Experts of a small language model.
Experts: 48 experts in each of 7 layers, a sigmoid router.
Training: a variant of Muon for the experts, 4512 steps.
Below are experts of layer 5 (counted from 0) of a mixture-of-experts language model. Rows are named down (a neuron's output weights, with its number) and show model dimensions 0-95. Each number is 50 + 12 x the weight over its row's rms, rounded and kept within 0 to 99.
Before each expert's rows: "raises" lists some tokens whose logits its average output raises strongly, later layers aside. This comes from a sample of Wikipedia text that the model never trained on.

# expert 2
raises: ".", ",", "0", "/", "9", " ("
down3:50 32 36 37 46 54 49 65 57 54 47 68 79 46 56 46 75 59 41 49 67 58 66 48 30 60 55 45 30 46 49 37 56 66 49 56 58 55 53 57 29 80 61 40 33 45 47 44 54 43 47 40 54 64 60 62 64 37 42 45 44 49 41 43 59 50 52 62 54 65 41 59 59 44 44 71 50 41 50 43 49 60 64 37 48 52 71 48 46 70 63 51 53 58 30 35

# expert 15
raises: " and", " in", " the", ".", ","
down2:59 55 46 49 57 33 62 48 61 34 60 45 60 50 61 48 67 57 66 62 62 42 51 74 51 55 41 54 39 83 52 39 64 51 49 73 51 23 48 53 41 38 58 39 29 57 52 45 53 72 53 66 41 42 51 28 62 34 52 49 52 43 67 56 71 39 38 38 43 25 41 52 42 31 49 48 42 65 38 50 55 62 35 64 73 45 39 56 42 44 44 49 46 46 58 42

# expert 10
raises: ".", " was", ".\n\n", " he"
down3:50 38 66 55 30 57 60 56 35 52 49 77 45 46 75 28 57 40 43 66 41 36 63 68 52 23 48 63 54 38 47 70 46 22 37 89 62 49 45 49 33 56 54 51 50 64 37 63 40 47 54 57 40 59 51 46 40 59 56 59 36 65 34 30 39 57 57 54 60 45 56 43 51 58 48 39 58 45 33 50 41 52 38 47 40 43 52 44 45 30 63 69 53 30 63 29

# expert 28
raises: "6", "5", "4", "8", "7", "2"
down3:55 24 50 51 35 66 41 36 48 60 53 51 48 58 54 30 51 61 46 50 53 62 31 45 51 40 60 40 60 51 37 61 52 49 51 63 90 72 69 43 41 56 51 63 58 54 33 61 54 55 57 50 38 59 54 26 62 53 54 64 68 40 46 49 55 41 60 67 38 58 45 61 47 56 48 20 61 47 67 34 50 49 69 64 41 42 45 45 19 58 45 52 43 49 51 65

# expert 30
raises: "D", "Born", "um", "A", "E", "U"
down0:65 32 59 35 50 38 45 64 65 56 45 66 57 66 38 37 32 43 41 49 36 64 65 52 35 52 52 41 56 46 29 56 45 59 49 70 44 45 62 71 48 46 48 37 44 46 35 68 38 55 47 40 36 60 39 37 51 52 59 61 53 44 44 42 68 40 44 79 55 39 51 41 45 70 32 41 62 68 45 40 39 58 37 49 44 47 56 40 51 36 42 52 38 85 78 66

# expert 17
raises: "ing", "in", "ond"
down0:49 58 53 37 37 46 36 35 58 60 24 45 71 53 57 32 63 50 41 56 56 57 42 49 36 49 58 52 51 43 54 51 41 67 28 48 57 55 30 49 75 43 49 48 57 38 55 50 55 63 40 57 36 46 52 64 59 61 49 49 57 61 54 59 54 61 57 59 62 44 50 47 47 32 52 42 22 73 39 55 54 62 23 38 40 20 41 41 53 49 54 34 72 48 55 17

# expert 1
raises: ",", " ", "1", "9", " –", "–"
down2:78 47 29 40 38 62 46 55 42 64 57 54 64 61 52 52 55 49 33 47 40 54 48 62 48 41 55 56 52 30 55 48 47 59 55 48 61 48 47 34 44 48 49 77 63 45 42 57 61 34 43 64 64 65 49 85 50 38 65 49 48 23 49 56 32 40 46 86 82 60 63 49 61 85 53 51 59 41 42 35 55 31 47 42 62 33 51 55 38 69 42 38 62 40 47 41